python train.py --n_layer=10 --d_expert=224 --activation="squared_relu" --moe_layers=[1, 2, 3, 4, 5, 6, 7, 8, 9] --router_score="softmax" --routed_scale=1.0 --balance_bias=false --shared_expert_gate=true --init_std_router=0.0105 --tie_embeddings=false --seq_len=1024 --train_tokens=475700000 --steps=7259
Below are experts of layer 2 (counted from 0) of a mixture-of-experts language model. Rows are named router (the router's row for the expert), up (a neuron's input weights, with its number) and show model dimensions 0-159. Each number is 500 + 40 x the weight over its row's rms, rounded and kept within 0 to 999. Numbers have three digits each.
Before each expert's rows: "mostly gets" lists some tokens that are sent to it at least half of the time. This comes from a sample of Wikipedia text that the model never trained on.

# expert 19
mostly gets: "it", "ospital", " reb", " St", "isl", "istor"
router:505559548499496522538538470584541467474418530496515530485482492509452548414600530498497536452487476492472526560537485465422505518540504571472516497527466502537503500532450431527462516472475542574546486429483556521525417502450495507483428577499562456518571520509525549498405483495584569487448549594456524526525490466462494492489441441458511531445534542535458500461534518523495513484457553483469529523495521499528480510476567485527475515497475529522476556548507570503519451484496456
up0:515514495492525513462449502457498510528512523518457513450494600481472498482500485476470541413532490550503526522487540510513557483537459455490506498510518427529537527488512507521455493379465496521503545444481487553481526511491534472598511508527463482529489468488518461495486535425515524466458484510504454531493441512440418565498468486458594445590467469468571537538495451500470461479529532492451566538471508424496462467564527537534488489548491467460453429488484559513514462529534499
up1:535526413454492533513491439507498482537510525520488517510482512511515508518528516465488484531480396453500430522514499514517446560528488440531498574485540476476509468469578611571474503535495531499514451510490516529523504503531526508470479435484447502552483439504483570525476556447507492537434500453534391535503489510456489460487551496475464535445517454431458549517527542552527416561480456580499491463425490521523540414521517484456484495461527451488512526462461455516479457547463536
up2:513492517481571470458483476496573449506506512519483524505497470506503513512505498408453479454530476494532458518548540526461485514534524520481519502494512474480446514471471538513519502470519467479497524495494469566445451428506454521535547408441462511401484448501455500510495429490450502522498573475515539408505522513469464528529501475435481452503532478551460531462496545458546426433508553517571558565486478495497519491522476482564456490508460459495538486511442512472577497515592495
up3:478480443509579515467479493507549518526516434494506526513532494427464620622488520529499471454522460462477443495469520472451560511548479534519534534554507509444466523548424499461459568445505471526509454496499520576473514494488514512512536409486508513512446509480509591506468401482465536515467524441481528492536559536506502543477520504447437488544524410469523444465523506575463487518504453509565452461495498489522508540513487503568496483541558526466516475487502526581510539492577501
up4:477468471516556488470531484485465469508490439526441560505474489452461510544441522504550535518562522479496541528489470520623538456489503545553438473529572465572501423532548467491490504530483541448485509512519516474525516564540518462519563506481498492491499490516508437478559504604455531549551496547463440479498416635406481494522474493488528521563458407505461482488546538550514534513466413518446512556451546496500504558486410518503474531550523436491484535508444502477532562531457516
up5:482517476450521476450531544482485536511527452487559476570421529477494517502462478469513539587600474501547497510531523518608533497443491485525460445483466447530527494503538473562464528476544554431495475498583500472473546610480514505564475518521383538495460520478505471436509572468458487486526460577497510500564485467480522422472435486525458466481543529567493517492538449466559470509449539531543485503442527480454554597439526528512494485450503511383504548544559478514528486542533474
up6:485495517478553487479473472493474515498626484464518540523403524525514524493517498469581580487528457554544478467477465466493572484572518469538484551571491525493517516533492539457504526521533559464497498442519490500519490554533521579504517464555555460452490500520477415474478491495508543517422485503436564521579549479494530502481501481405513440398542538483409507485550437577478483474619519480508528470523519499433508419584516491452499485622483513495516491515476506561493430489480480
up7:500541508435579456459502475473523524495448524459440487512468449523538566514499468467455501464509513585483494541505514437505542469537466440525509515504473548477444546444472505482539539486463458518457410439545413565564544514525551511568485498472506454513490437571509511459530553473465497494431559449518519456528511502475486520489553459479447506566522567490517487505543542491508490527454473549496523440536483480520568491514498564397502506514490508472483539539500531451505520500480532
up8:475509434548558482494492453493523479519444486544551544519476457512551617575502491520497512524514394524476471490539565472493508506516510496506477532542551519559547441536512513529434449537500522462495468489623483552564550481530515473615507484596513520478492493523465524513505463429487541565508478468517449527585497516443571427542486463455524498520432482497473475465471483515484489466490388513465482471468511492531512488560513540514502470467492485482483557510463438459470533483472468
up9:473491514431501490497510463529584513471449498500501511563518519516474530477519522466460542458536510464502409553488483501456515493470473454483499428506480418495478487421500507466491488446520502443527497543487520546503460500459494482525596480476544541489519553517441501503556538530502519577520546555518511471564515450521530523411485491446580459429514518468520492591507519516526491556473522459473575544515543475523499517567520540471526454562475431482512462541465601518509490520514483
up10:489508454465565504477440481466527532489528493516536520558443555509607471471449533462543506494504542547506555506468526478436508508527447419530504455491434471508474546496450404445533489500540508464505509551504503558520542551487507547506494479540452561499495495501499578470529463492499533519526513563491521500515490490493513478501520555492476474521513521495489481492480508460544462594490556458506551471477527482486522530534526484578483471453479507483495545470538483473525486510543491
up11:436527453455510513502476521477512466497531422503472458510459515497503528435533538457527453497477519569554491486517527534559500468544495503532474518490584472510497518528514506550447539517513525529502531521466499511521520496469596403471489504410493447500494541496443552535466462509517549481472534522458465540475462477456479449489529501508502495479482473499489530483434577457537469509493548455537548438451426453417528478462526501559510526521523509496525493534527493457457445592546515
up12:545484479501536506468505471458463524506529431530452425448515526518539491549489516481431484520553472554518511465486460480576531501418542440520452560516589526540535467509491529449461616522505579485516526427553501510539491478497471567463505514480502552493540454423508473495508527498481490446531523501523559500431472490492449455522477492433497523620523488494465457452489486499471459443563564506537500486445484509442489510496522552542487477428604497547454430473491491489488464470431523
up13:540518522447559424467516486464474485468485496503473457523445501490524545484478490453550552514436464574483541400501491502576508480543527429493475553523537523519491465514468480473527556579582488470507436452537385479483562415518467502494500512541473519544458509551516476540437550500492554426489556495496450489504525490496497516554579513493449558505535482525494489522462550491514479516495501561451601445590492531527479507479492551490498436529539543440449554452496447517523426527494527
up14:503479537530485504450491502516522446563512527584575533478470520557474449511444529457511533468606468448539483503540571557441486490528453462507569469485462481444522506518512516520450488476501501536507539470457482429504481499464513509495478518510465556455417500498466509392482514450520526508538421544543450470495454511477439417558517507545452519452451504529553531516471457469437482482517532470491580500478440535473614489483482499505435529547554525448548430442516497466504454527520453
up15:447488461457560500494468481457500490521491516486461499448525497540476522504516537515457474485501438533497522498516527514498542546489507518543464490472532506567480540468442481529423496512471491519512449530535524590525570508554558591564450451533535534504444450480456471427571463498493541444600426506474569479562495562459482465428539449474552505504525496553478480547558467366495503478476566465501526507417447448522457459489501524559443454460540490436506566475515464508527440475521482
up16:524475484420484488511453453452512429496465488513516543531446501476500491555508475462521509460495468533542509458508534512486543508554492458502491470441482454553468468512502554543453470468426461499486482540554455514512533604471517474445511438493501487493539533487492520461521503474479475453506473522619483446485427508459474532479472539562496453508421461504484492495430466486373527547530435491530500542518507502555544456544468479497519414578554489437498510583496503489556520465546453
up17:471485501509500487494497480431447504528482554470541538503486538591515478460497490495481590523573557510540562511515515502439505487446481504500526459457556520494492501458471528523456440508584506538493543415480529518501458503480497465549504543493465540515521454453472525516532494465585558505617500513583490517559532586547578568426487462495545527447456436498473427480443506466545460537502474519469414485457513594434483501480486503537440526537449472541433462544556571531537478456551476
up18:406498506465553479501521499494470514501558476446480455492551455439465494517485483451499531487554546532540467462486508459474576552481470518550522558514560483480465589558469461469553544490439518507526478564478496542447495525556448523578467531466480523434458537515548516400450450540476545486423517533486558488514417501491456477492515461457448484472493463550428534469512541533535471513533563518524509453456409454525536551461482505486471490507509541408528532493490543431468454499406482
up19:408478574502488546475456453505545426547473480576552524497521504476506498521425532457497525518498538531503544574518556481449480524517359508460454491526504421479547464472549474442519489552512494430451555487493548560539526556541490491532562518462556478426531444475511504452581463438483480470519509500541494535467508526519491437522424521560511521447419517463473531494504516530561517479407467434424526503538487561533486454566501508563456536525422465531516583519486456470500527556456537
up20:451499525475496513455457394490518443518471468562545479493464480494511468495471485475558497486616530506537586526516556493516532530542501511544434462457456486494501550457471440521502488519507458508449527527490447518536495462535511479481541526527542464471540525450566556472578548519500552515434515515552475429518459509524518455483541506518493521477497498461431499528443565484506473573540496467383422494543477554540508524494444512573414519493497567483558550510523540488492512515447490
up21:506464512529574487483449462487571481539510506474538480558474582551546489406475504491469476480497523488494536527540527539464490492561491497564453564562446454521497529391594465494457477502557456467483448497497472454516514562531459528454472363539424497527449533559555557492473489512508523486533518468523577484529542470459482499499508513418478517478449543545475457486515511452522503518488462523500512530567542424413538432495482525610496457520540540502589420472458513455578468517476593
up22:505558453485551491454477478440450488472475515515501502511501517491462477533489477439526513519508517568521514525488541498551471486501496430447538584498515513543516466434474467518491615522521576516482538503545408504460447538569522527520508508532550467505425458468493460435520529377557491467504511507505513438487515482449512491518491523542480472470549470500450488505480483453504456517517482477473479461477540555457580500556535520477505564466468548495530520577505472483449517522490464
up23:457434548494492466466476556446563516529477505474455566437514514542539512472476502476495473509517516498498543490543539459554537484555391465486420483518556462535530408441477438481525518435500594510477557490569518465516493522496560506502462435489468458517478487562495467529504520466482444487562474495497482516472523486467536514475541480512454467522510547484479475490442475520499446524535471386468484505416474484578483533466501533549557549425523506431463550522542513469568420544540500
up24:550534442583499507500497411481434438524491462454466481491426553440474475490503477493452494527495482494486533529463501515464496512550504524516507560527495441490522549503520506538517454527473516471504517520537532543576497461482579473526496564467502526450507453521473524502454541474471525499441509469488527563488530565545558467531479488528515471518467556381455463493555541561556518439526542631519434455564432485506494451535463514467556464557541424526558468504446478478498544507505506
up25:534479471469515471493459419512453487513531534483502599506518494479500497488487468517499562453499487504462542561470480515512522464506512518545448498437580513578518411504553441563519487550444553517454479440475444429535476476479530437533532486481489510485465504550538516477571484489593534531451479531503527506523426482495533509497516533502472488499464392506517612507531537497519468629444553501468528551524469509530576524502486533543539425479476442501429505476515495443535513468449565
up26:515518440533537496503515492500486467526489505441488502584493468526488471507502509482506511487501483511516490456488526477426499513505483511534470487486573479517501531525495532550428490533516527504501602443508495462486508549504523518558524531456478530419513446539418541489518486491548531468466549495567502520442432558535496539483468484545442504530535451516437460487421496462485399531560567562427523503519499560515479584565546480516521488491497510429444452498526462502530402471549533
up27:518482445480511518486521400461470513512567449459471511533519548531516515462530491491486513557476518513523454509403516495480506566484501476582426454487504512606482449478564495529496571483517535560498515482449532504541491506473446534476482442435458458458492485513541499552500481439499492473485522511471556501450571488479512454533490494503525498511528495475477475485528595484473415565538491429557447483554480479476518480510482470513441492498486540473501483577532524537456447505540617
up28:401501489446462439470489499444482468514466470556462480551498476530530545476452496444476467538499515506487500393525471479534509510517434493490523474469481548490436450528549451494568493507484475470413512499510395513590491505473462586502500537508498580510430528564527533465554563541465539493557507542491478471483560489418502539542562514503530555513529523530532552450478580522549536485603444560490488509467517553432518483399402534456523481559507535410454535504447530481502466551520454
up29:582478506524531509480457507510543463518535499497507527502453475494476465506490492500572511573587509461506424481486535471479497565553535504552476445511572500588480473526582530467474508444588492481528514465523562535575466595524547439528507445468478520439506489508525546499495508478442500505559443510480408487474456534515527482524514519510468482522474551460539470462515451543477515638482436534556507537551556487481533514465502432512402516496478541494496538582443497456462471461537553
up30:399456484500482445498440512473589385536513491462543507587478441501522456485474488474547475486530490500490454497497498523456478482559470509502456467462509555475552452516501504482533496584533454477461545487545491464532526552577522443476526516524438495518499564461500501495518528484529495471546478533482428562519471461527423441507476529520516411550440476521547444541499466497546511550524501570472530527530511536484562558508419460560500532485536430379501473530490527506511487564523452
up31:546476530455589507500518446467466535496506511423489558540500575536492516456482499431530496437464454564468478468479477495408531495536506555510504559562472530545471482423523422520472597534527483441462506466463450533502498465535444529536495517481503446487508460513518420503528520495507547537451539494490578484570527509496454537548602459500468517517461466538438546508424513483426502463452507538455449496485514477526447419617483526499479451524508504570561512501432478441521413479539558
up32:525444544524518433467486469468527556513510472506471526525516519525517537485458500451565572492519428483455478430495497448552491563511501442528512576555537516470475537517494452509551489475469484518514447493535477601586458435524468542472493451476498492521475453557410477488495542483439451449509506481478549535504488459455459479485592506477498508572543510436471524488458511555500491514523481584514524492448512460483539463534502519511467472480528446538515500497493501448569514485522544
up33:565485482486500404447488424483497466482482520571492484482366552566499518490504525452520591530481478537517573545460480464495489496480474500503457517489480501520511394479443522600548482539525477495512465490531492503574541564498449489559525533533498498450494505537548498513461498490464515459502543489532593483484440492550499391431537548439502525438550532494540476470539497510452514477552468479552506545472461466548462496532466532433460521552531493488521524558505517470409533527433565
up34:477515488500564492506521500489450499483532403440476487448464465507530577466520498430475516437494580504539522460510489524514541482578473466499527565483427536467445532452447447479558519567534495514486498506478456494504516443592552526475484465469568525516447488516576420490522469489513553504528482476528497473558460514489529530549459573515473493483598519522502510475522545457542550485455518421600501458485431475518490472516537517517416497581421505480478538494509482475490538553496444
up35:463508457472542516476499435463474489492485443531458501562483519408461499473509512471525502449508534531496530434456490518527469462488509529505494563520570526494485475493479473573478516592448560477497491437512439449519472474491572479506534520576472454522479453557450520505476527450549576469498545506458492548503434567441494555539508495580508497516475433470459539492531556552492538535593504586507512491557546479429513433504505548455456407524507462545548461548396453507458453508506527
up36:493455505497496465520460489496561505516578502515523508430512484489470624529499474499483519520508487520508477503472506592456492497462481397461511478483490542527527517528452465490412563468425492534548430468526474434501476540409459466481533569527502520471512484480517521533473472447468586463463550475527499448506505550509515496522487479464468494466505440452449471522496492519471504541500526558462506496481460501506566563532524464527431449548462474486556431562512507520533484503438587
up37:531466504529518438479498482439492472523449477469485518518482544459501474450464559473531547538503450495494488489524525455479462457506562434513516494406483500540435472431501507580554515503486484491375392481572504504522530471516600490510450475539429502533515543551513486423582505455553506459517484587495503553562435526510522502542496431530477507533511484531438541494533467533511575474590465544487536436531436561588516453439465541438406477472522505537504493503483543439511501481464584
up38:494494500524483436455518497458523503516494529485480445553471497458507544523451482492452511474525477525529566460499593454456506450545481508448512415536478485608532540541449442558458551507478529472493537453517438555448533501485470522570540508516445453513507518450497579510523549411531487412418496508510466462481489544518482586498490526580440448500484539483536441503488491511556503524482523546507533511494500504542564575477469494472534484534493513478486493570446409478410421549512486
up39:430482445574492486475481411478540459536483516482556543586473464461502441492512504474555506524500511516487461558508487439497586489506540424498548518536528423441580480458481569471444471498510548487421531538526506540476464501506516498527532458484526466509533498464464501442458520454564427558513509498487478502533427533533467450447529427504463510561552521534501526514503393443578492496499487582446518533428522541450491462490486423534484447465541457503539453582434457477503449523525498
up40:494479471523508444467427472513553517501535493473543503538494511497469475497456543510448451552574499562578521517451519479592483480519534405526512538461463444466470545463491404498478496514524519463526526508517509545427474522462439560521484530514531489468491460469561446508510482447535480504488484535588548501507496467460512547538515558516512444459509543508475477535468455494477505562583474493486475503462500519446582509546470496450478465454498545411500536442527524542531436557469510
up41:424501497523489475448486466462581492515513526549516493514480572489541456463484453469500541535551535488520523481495532500473533450429528503465445565517477461553489456453485447458507536557430448459420512474543477479534506533533530506547538566524505503514529500451564539501416529568542481449490526440509441510451513514519504565492492508524570522541514537407494487515547404528555570504532539530495469489470517459463488504514485524519549541563550518557470498495538469508482523419456474
up42:480519484452522499467515448500518476494504484580491495421477484481460493515495494512514487464574458455488520590479513525449494541533461542523453547446481478478514463418532491499476460496458555477440484496535520526542521485494544503498560498524527488521486488512557548469486550464538448563492527459521445523450407550505487523434515494430527540583495366540528490523489468542528515530489533541463450569524497444486503552488546469556559494535484549528515441508523487493544533483509520
up43:476514521570558427472470496519531404502511442602589545520497464443527525459505547471494498478487538559491542557489508507504480543487525495511493511539503526544581456490495577488519461527506481488458451513505384468474537557595464422503525466553474523465519485487492529500486456523494587554542471596413492522543485483482548527519493497487482442552449501508562545461482488517544545484523468522427433563543537495491488590545500554469528461465477440444526507544446407479491484540413534
up44:520520495563588436493486439509474466525434493526515514515518511512491518511483563437505542511533564566459414537535477452447478532527542489518507506494538505571529598525502522585561524506464472503502471503517479521458468511599455580515531488475527502497511500534538449481485462577553580452531544479478521537560413470442499522446496498484452456502537482502456487510532521510558477534469539477542581517491579395486445441565523502481441479504521491462467540519443505510572506493479483
up45:509561450472517535474498472476482520509525425501455478501522494532496547495545526440533541568547535533575527503534553474462413514568484489481418429494484445536429470531489517444481510533450481546439527505436497549502476509488504556533452540558515457410468439525452460462502498496546495509442554465503531531511537458488438466489504452467537507461481533477547443515529499491519450520519545517603537453528473473516515469512536483591482505485483519457509458503504517529559500517457497
up46:471506504495508500474438502463486421506525492539519491544487531538520455496501486427479500545423497495583566454469428477449468526490482433502525573479525537462524472488468470468481542501516566512512458500551530498503516433489503525484515499467495430469438466492483479537482479510576452480548487478484556446566601492516541542476567537454466515520547406577512541608503448474524576455518522496509517447498481516482509459514489505516592449445534463510527472542396476457495527538524584
up47:535495510548548480459502459486417508526518497457517528548496514523502528483492496507484507545532554486468436525496487507540455506507531526618481510521485434459534503508606511473508541471543502472507467500481501530540485482518475554532486454542461499517482576443489530541505537504487478518469525485477571451452508469425471461492496545453476534517558553479536436485530518543515509497493453600534507490464578540501543421519452515476544499535481493513526448577379437465499500523536580
up48:397426521509534511450477473509576500527548470487483542549463582547506498535505471479505474475488499537467501559523451522515522510556506479544468493434477531522527482573483482504492524498478574505514510478511487545525506512498514524523573501524509498445474472504522511539507537503588490432513427473535426559540504504568520555476492590514569479546543583600557516489486452532488433549545518497549619544525535517477486445505492492493488506555453531481476512534482506480498559556533543
up49:476503485489548478475439390481522464520564436488474547469443543556513468490501537509513527510506482465516445509418505527488540520502511561506441567545471510495478482439539442494482545519490533457528467476548517518568510464462482509613485533540499475416443451525451514514522474446419466527455507396504549537516480514503524489571477536453514456518490460473487475497492521535471514520552529579493417489510520510493483467532504499497485434523522470529454520493452476471536562519504518
up50:404493487503508389494451506476465486515506506568537545465475500567529552536492476497453472475494472519487517508482552458420529506577509503466523502498446511511579498457466512507489433503441493450516518450601457518534517545547501533560534547505461506406458477540392506524538517499506536536538541546490496465544482501471503455551492462425506437452513509547466526427510483521528505463573504508512528490484448536496487506562502515473479500450520513510490494458521433485539458530528486
up51:452488489497489496428510502470532460526497433553500523484527490482498458483479560454507602525512483512527581535494516502515546504454465479407498422516518488483560440520477473483493451505468554514485445526563450449425463407453444454523569513528447476433520490526497480500527466509510392498539467546479431522539499637518580543563456465530490506565470524519501558504546467600499506464518530470453503472444455475507425519443490518451465536486549460461514461499476512490523528588559582
up52:518486405448530488468502522482469501512470440475460500511495498474494586552493487452454492530492569520505603504448516479498501471468424477563493416522591431555562521458487525561466466542435511468466448459498485489488533509513459461495511516520487463474505490542460496509470509466582584480560517515501441538524537509526545428490478498511496470474490473518454485501513521551515463542533530488545535499513471492601561515444513579528534530504503529532483461543523484493555504531517553
up53:564518504558508448462491444499563497524506436490512487582477537536460495533506642479536464543456492523582422536460445500452400531566466504468537511466612539550454415529560469534442479572527504472493483454482525526519520521487498526544514480489516439504502544561461442497506485522459426571503526457559469479452510516475481552502525543507438521563522463506532508509458515547471531438504519536506441449482516447515481505558462577503522523554538462441527475461468549525463554453489485
up54:509479470472555509479513423463452499521500421500489475543477490505510502499519527468560533560513527549526526447448481484470504544510476514598460508503508566483441450559533478454482533509504542512507463460499521492543604594514445598488490479543548476525444514460537438548511539552489556576436492466506505519530545497502534525492514529466489491453495547528509475492544510527495479566572524529459559473511502474473519465507465499578481532563477537457538472550524591532538515479485584
up55:479542501492527459503498481470512489536494380513461469501451486480464536519481548468428498482473490558529589506548558453524475460523516523447500490574635470517480523487514471521499518509553463459549453449488480516544485520544549559551486543491509552547466430541492511522450457498427543457493503506493540520451531493487466512423484489417547398508475537508452469521524518544552521430521571449485483477480506490457519552480535469476529502431560510486505507507440506446452560485557435
up56:510493443436514550487485535479539473533526436511554548564443568490547477462398580456578533527542465461527460448497521498550514459486480526552446549552533458481440545556542450533520524590580602422537531515533453504478514521533497422486472450508431521456467506474477439419523500584566478513518523477515472437517588471486473431483536504425481446522531575533505487480535593513517519528510513505417491470523540496465469485516448453588459485504526524509490529489495504467534526422505498
up57:441493559446565506523499485452529371488491515507498511542439481440463452551523519499539446486439459526471539568536451420486500494594547515561558640509526508490513479516517491486478453516523459491505511510512468516448517516516519442485466507510527515475474378531472559473510546586449533519501540540546472552478445476438407513453498452468523490614507465462518451484485452489428504527518501466522534542506541496442491553534492509526502502567486529446558504508483487478459442488433492
up58:534511515518536518507459427460598491500472467487481525483451512575506530568503463458504472478481498512485474513467530495504473510515550488555513495471532502494455476498455617517464529437557482493469582486511504532495526520485489486469499412515511516423511435400461527509413463497496534529439581433473414540549551531470502533522504568495551473649470470478491532488521516435440502502523508579504469521540416507460518489481518474463484518472511527534563492527482508520528475510525469
up59:514503484568532442473532456475549537522589480450488524569470504515469549520466483483424502523501485462482424524527538430463533488473536487547471521529495493519502500456521442518498515484570486481494458399529497485520453502536488508579488421492477496459456508563479494538497549538515525469519579453482569489463460449492472512476479546503515499587529552461505526520524487528508464505528564593524536523469520489529526481518488575447515508517621532550503505502397525462474413494520524
up60:488476453525524395451489448514363506528535432474502484508454484505527565471521535484538515492513491512529441550476426453465585493467524545529548549517468556547492482500540506518430420506507472496533538534512504606531517570561463480509503466543483519506496455500480476492495466572520423542521481512499615454509468555420520541482545486511556513494491471524553497505454460543522498563477480568497528461456539354494443469451441492486478491503517481454506480486519535496454509551453486
up61:528510502494522541483480472478407512521523389537479448514385539517527563519534570453537474486447530513492460560499471476413503480374463540529515420540528506444511580477421507558523510519534497546503505536541517490562523594510478545553552550541548492515483484505536504487454507556562594475485484438499536505516466491543492349500552551421457537508544506519521468524545506538464544480499528507515540483484562474555490479553497527552474480501558473490453517508519503431533567476428487
up62:534525575547541509497501414494579529479493519555536485467510609468523530502516533498506484489478516508530438524504524548502486507524397456477503484510530508500425482433470517471493544509451449424488504512529517500457444499548511475460524481445541524490497524561474441565469511517468481475499478509541513533469616512452388439461525520451548551481578427523457473538523449494495562537480506497476507515489515475434548492553551514470499517542514497563518531441511442526472536493491535
up63:491453555523496434519436486507540443591500470466556477470495512523574491478440501474516453506526449495503512542437479496486478389582545431502539480531499513511534506468447500585545490509556456477477459545590419486468510459517478436438469414514474529431455475531492471503515523446514573518469475446566568509596551483571512539481484515425470459506473494510525490527464483462490501470509473450450482539498531498519490492528479490524493483511497457517520514495482460411530546488500566
up64:553462521620548500486501521540493505501535477543520501512513598511459475507404536453512461492507484444508501526431495478547560518496462453467510493559471495518492521550468430548530513510541558522529504457509515539482488554471461487494526511517542536480518510530456475491470540497505479444547524513455545558515505444542494426551491598449493466627550537491521486492566480491494552539496472542526561478513453480500494458510462473489525525519511443469542502535490431496467447535519500
up65:489509497494508559437440471477527503535457464520485554540495538433509471532495473449538528533535459578582461550508548485476509504474484512494471459467500465568510491468615547477469504560477525462469532466497538545595494491505488404526538487470505467444495502508477482480574535511547398555460509497524511496490511535537476428450509476523581496481459469485458536532381536562487465512504516521462498569579476475477486431570512484558490485482499512481541532510512547472472587576519484
up66:568508454412533578474518478407445487500493425507522536597500517525463512495479544440459464573501524485544596578474467514526565489488535453522436470522506477474469382442572537448482583535541552521507470474519495503469518455452513507469517457561443482446514464478568504424476585524546468571524487496459466523553531524490497473513564494498476442509451505557550502499586437455437487506502503501478541446452549494420435486470461452543482505473593513463482533527488522476511475545527499
up67:510467516491475445478488415510531482474454488494514581547498549450541529485480543490462527467530422484433446526382519508487453554470454482539474548533486481514476477583566552477504465501495537461538531512506458550564482509539525465502571506463510599506495483491470547508512453462472474551531462535471521571521520483465500437402496478466509464586440500492529475498529504574529409560471460494516465521548571464504495459522515550468457468485470491481505480514470489474480415515477534
up68:468504505356480470463431481476506467538470508537561508541465452469533535485440492476525486530482532501527584477473520547559465459483467532523463519538489529574481491470567430495445456584513473423454450467643419526485478493448468453498594477546394472478465505500546512480581468470543483431512474481515558482519457493425510461512501511473463473504467517519525486489586559507493529564553459471442461510531473501495505529484469475543484485532507455485539534516484493473519439560511502
up69:498528428514518488478485468490435448485499446532454470480500519523457525535497607437547453541447480563526460507466479492423519460439504511450499513465420477473513470467514509543471515536520519503500565447496488541545522573512481478511453470458567507354534380556449500476512516485524485549592518509569472490416487525500509431518438534564540498511528455519542525508533494496466465438516644502536447584464489368453514455515553528484475497531547479548540543533545494471507493530510475
up70:565501493545539525505499453485533483512520471573483555499469482550422569476537509439499499545523499483476498505437528497508570491486557501492485468507532429501500476508557536454479520511497516486506557464544461534473565560525512567490516457511468538534511534448444526552494571524486477463508509490456478486503509522513522487505460513516431434541506552491480497498473565515493492514513451530464516513545486464467494468534509497442511564517515575479458560479497426552523492508453445
up71:466472506548462546451497505499461454520499457504490532529447542558586531538504534504475534544488382551570505549502489607513506497479544493512465553513527517519528433473510456528505506436539485482426433502501531503533518509451550473459476507526502568445500490532519442460490459481442558508569441536503499487521502495463478441573516519568529459484411529562578568471541490571478481461595496562494452508541406520547498432455438510473511472468544524421480447542492466399408558561496463
up72:450510502579530465525495501508464480534499498563495469404467488519503534516521530492503482527494449521468475496489526524489532450565462538492435537488588496546513425518561470510501498579545509511534554456446514506554493526492510530557429580387508559515465525476480531480518539524483444436544539556489553463460504486491453442506487508443546496506530425535453587466423477525492499506533538446526568454483523502500546552487510503499457474466506468488496513528444437453520500451521436
up73:475483492548467497480486494516387505574495506552530540453498456529477526474469485435466488510567504464506496471512540500544516473465488449500481534469490383492530504404449557498431535507526579485467478501486445487489541546544467524528534551535496580504495452475480530470492518483550493440540580543556546484507527508539499464530467511486449467506552461500487496497536524422534529490524476460463569538455409415558516510532448541494501462457548445447488558483512470465536560620505449
up74:540469522510529532445485452459462456520514491524425504508502521456499541483438532475505536508506529549590499545516506496516513462435459448437502422469475463504458521412481488581495480503496540501520519467590424543533485458478463525511519512457503482546512444497528465446511589429492472501478505505515423501473542532549474503472558471491560487514528503420522511522507513502504455463453519450560482512430515538425512500460511526485521480507509507458563487603542503493466545462496521
up75:496498527484509483509477489483501499507540526527572482528512493535492601509486477480549475501492484517461460452475464440470504489536411507509520437543536486520558404566466589567501480559528525481530536494513492496569543601519484546513562461449535502500469482441447479502581524554512543498461477534442545444555511482485477453481475576473463543477483518512498450544522499458497464570478529550462643427504547414513544477509538534486478522525465532460519555514495525518575449471577533
up76:451504483511562497503505420503515460538522470516541540576516503530510497522507534384552451577508487462513537470549521508508486510471456459517489530511520457457548437542481499445460604477525562563537472436539439567434541451498387587529485498450518492469499506511509487517466500533575516530549564423440528517446532510514501466529455464469481471534518546549471514482526494444453465499532458483435562495468470514484504508500424458563642535507527458535441541613491478522516472495495515
up77:415492451513532466478511461468441524509512448535477568496505447513482567456493525482539530484492548641443494518523514503460553508514495530511465619579456426531531584536460468475459493522548497522435475516494505539555548577502469462566510481512428516504481421485535526483478496484488450496394462533535537453538422499515498422536502420531454484510465558501620466514439530489477484477462460529471501532436423458548496479451532505522595434431524517431552557480521489503471446596451506
up78:497525534422546519453475416488487495513470423561452526501464529504437494488485567432512492535527492460537552491470525508458539519475478534510477564488444517480505541473539459511523516499547411378458520527519506544465473545505419521459485513550529572501526441443495561457528497561475518462464544549475516495556490533502441550551537431447542476402477542464500477543477492490510467524494513545492421545461499412464450518462464513501497517562457487502504494579484574469492438566535469
up79:473459473554527517505521427497544496513512473487485542538505458463460518544469546443504475509517503485475531508495476449426446440530455434531467564544503447449511528458452443474536494485542538474486526459552474449541482518468563406447592478454472453479523531492526475468454445501526541489481516478476450495520587548468503464572490485521518593485421443494405524531483430530455443521551409484456510485494482384502533638503526500577554469543476494487476392522476512516468453526465497
up80:499495533435487519464446514503528432531513455505482536508389466508479498532490538431488487520490468531509414553533532493448502509536560498454552568475498557464527486512533486457538510539501497480530487554488503556600550484475517440535527498534513519477499499544517464475524556527469421473549507540424574488498509510483457446504514535479462438464546502534569530492544390507488521486428571537535481455441537483517468473556533547437545513487561471440553448535500532472537497488480500
up81:526530451566562475487490443490470450480586442534444427474466529476488497518542570444564428565468472514497480443489465535458485537518484406516483523531515500555440516431518558547526518585424464483511443439564510547460527488534466470518479497463488519446518519517458486551516483473470548509496472457576590506435484502448453452488478458494541500497491503489443470494507479489480521433484532527522494529605486566491516434570549490494467535569540501551588450518513488549487457527415619
up82:516498536442529517480440504515450461499524449474495469536510562451479494543432580420453465482507444532546436480471549525471574485494429466456473507490522400487538542490482474441465538498441473459446481557546428553510500492548465453504510459487532467526469513618475455473514506484557483530443420548488472503511560465469449487535486453421510411498488500565550534554518450510475496463471461478501488551585523517504493414518504489486455448462470435476501466490464493463434565553529529
up83:488483476560503481494476450452538443483533486498444469476488527493532498444478554514534545490485421522480519536501503507478582560508562470457424471491561541491537441520435467488441587510493506491484477523547487565459478464503445463540517509502509484462518481502506437536502475488536486464456504500454470532528495505552453512556461549524507461515440549577568559531473551497464500491529551566459523455514531503494508512483492576487467464460556425436475465528508443459528553543500468
up84:502428542532505398494454426505549479525535540538498537461429484491488545535450431493472501464475467562488483513538531580484604490565541477519494512554386485529517472470502464505469591472532432478529482499523489459557555475457418516549517526539499486550509488566498516503515461440485520477553563532503573494552547439517445538579480470439503529588478431449537575453467448524485442575598504524449487456447490476521462544539445510506452471509538439507475518571502548515501511467498541
up85:471538532418528511489533489471497514502545481495440491567487445499448537495503525474487550473466524530568513426503521506556494544571470529506418553433541500470491381524496509518481561507434477476479510461547495505483502440507461519557507453508545525559490465487485473560483514538574410425485528513493436437551532585426521517486463520475472510463510521485513488528475463449483427482547537506521498492507494466523508497508440575533573417538490451431420472463516522460443457473502449
up86:504444537468481499480487515453564461498488487473493437448474501526552543512518554489539501495422490488586492525547486462492421484620440484567484467528479486501540502472517536511537457419569475465478519519507473491538498504492578446468486469472522468488511601522467494457439481511480488443472472534516384531538530501495483455510556552494465536485441479449540516545536459510561468450424571475510503494494467479551491494563523509472475511515544452496504434453474482547517430527480568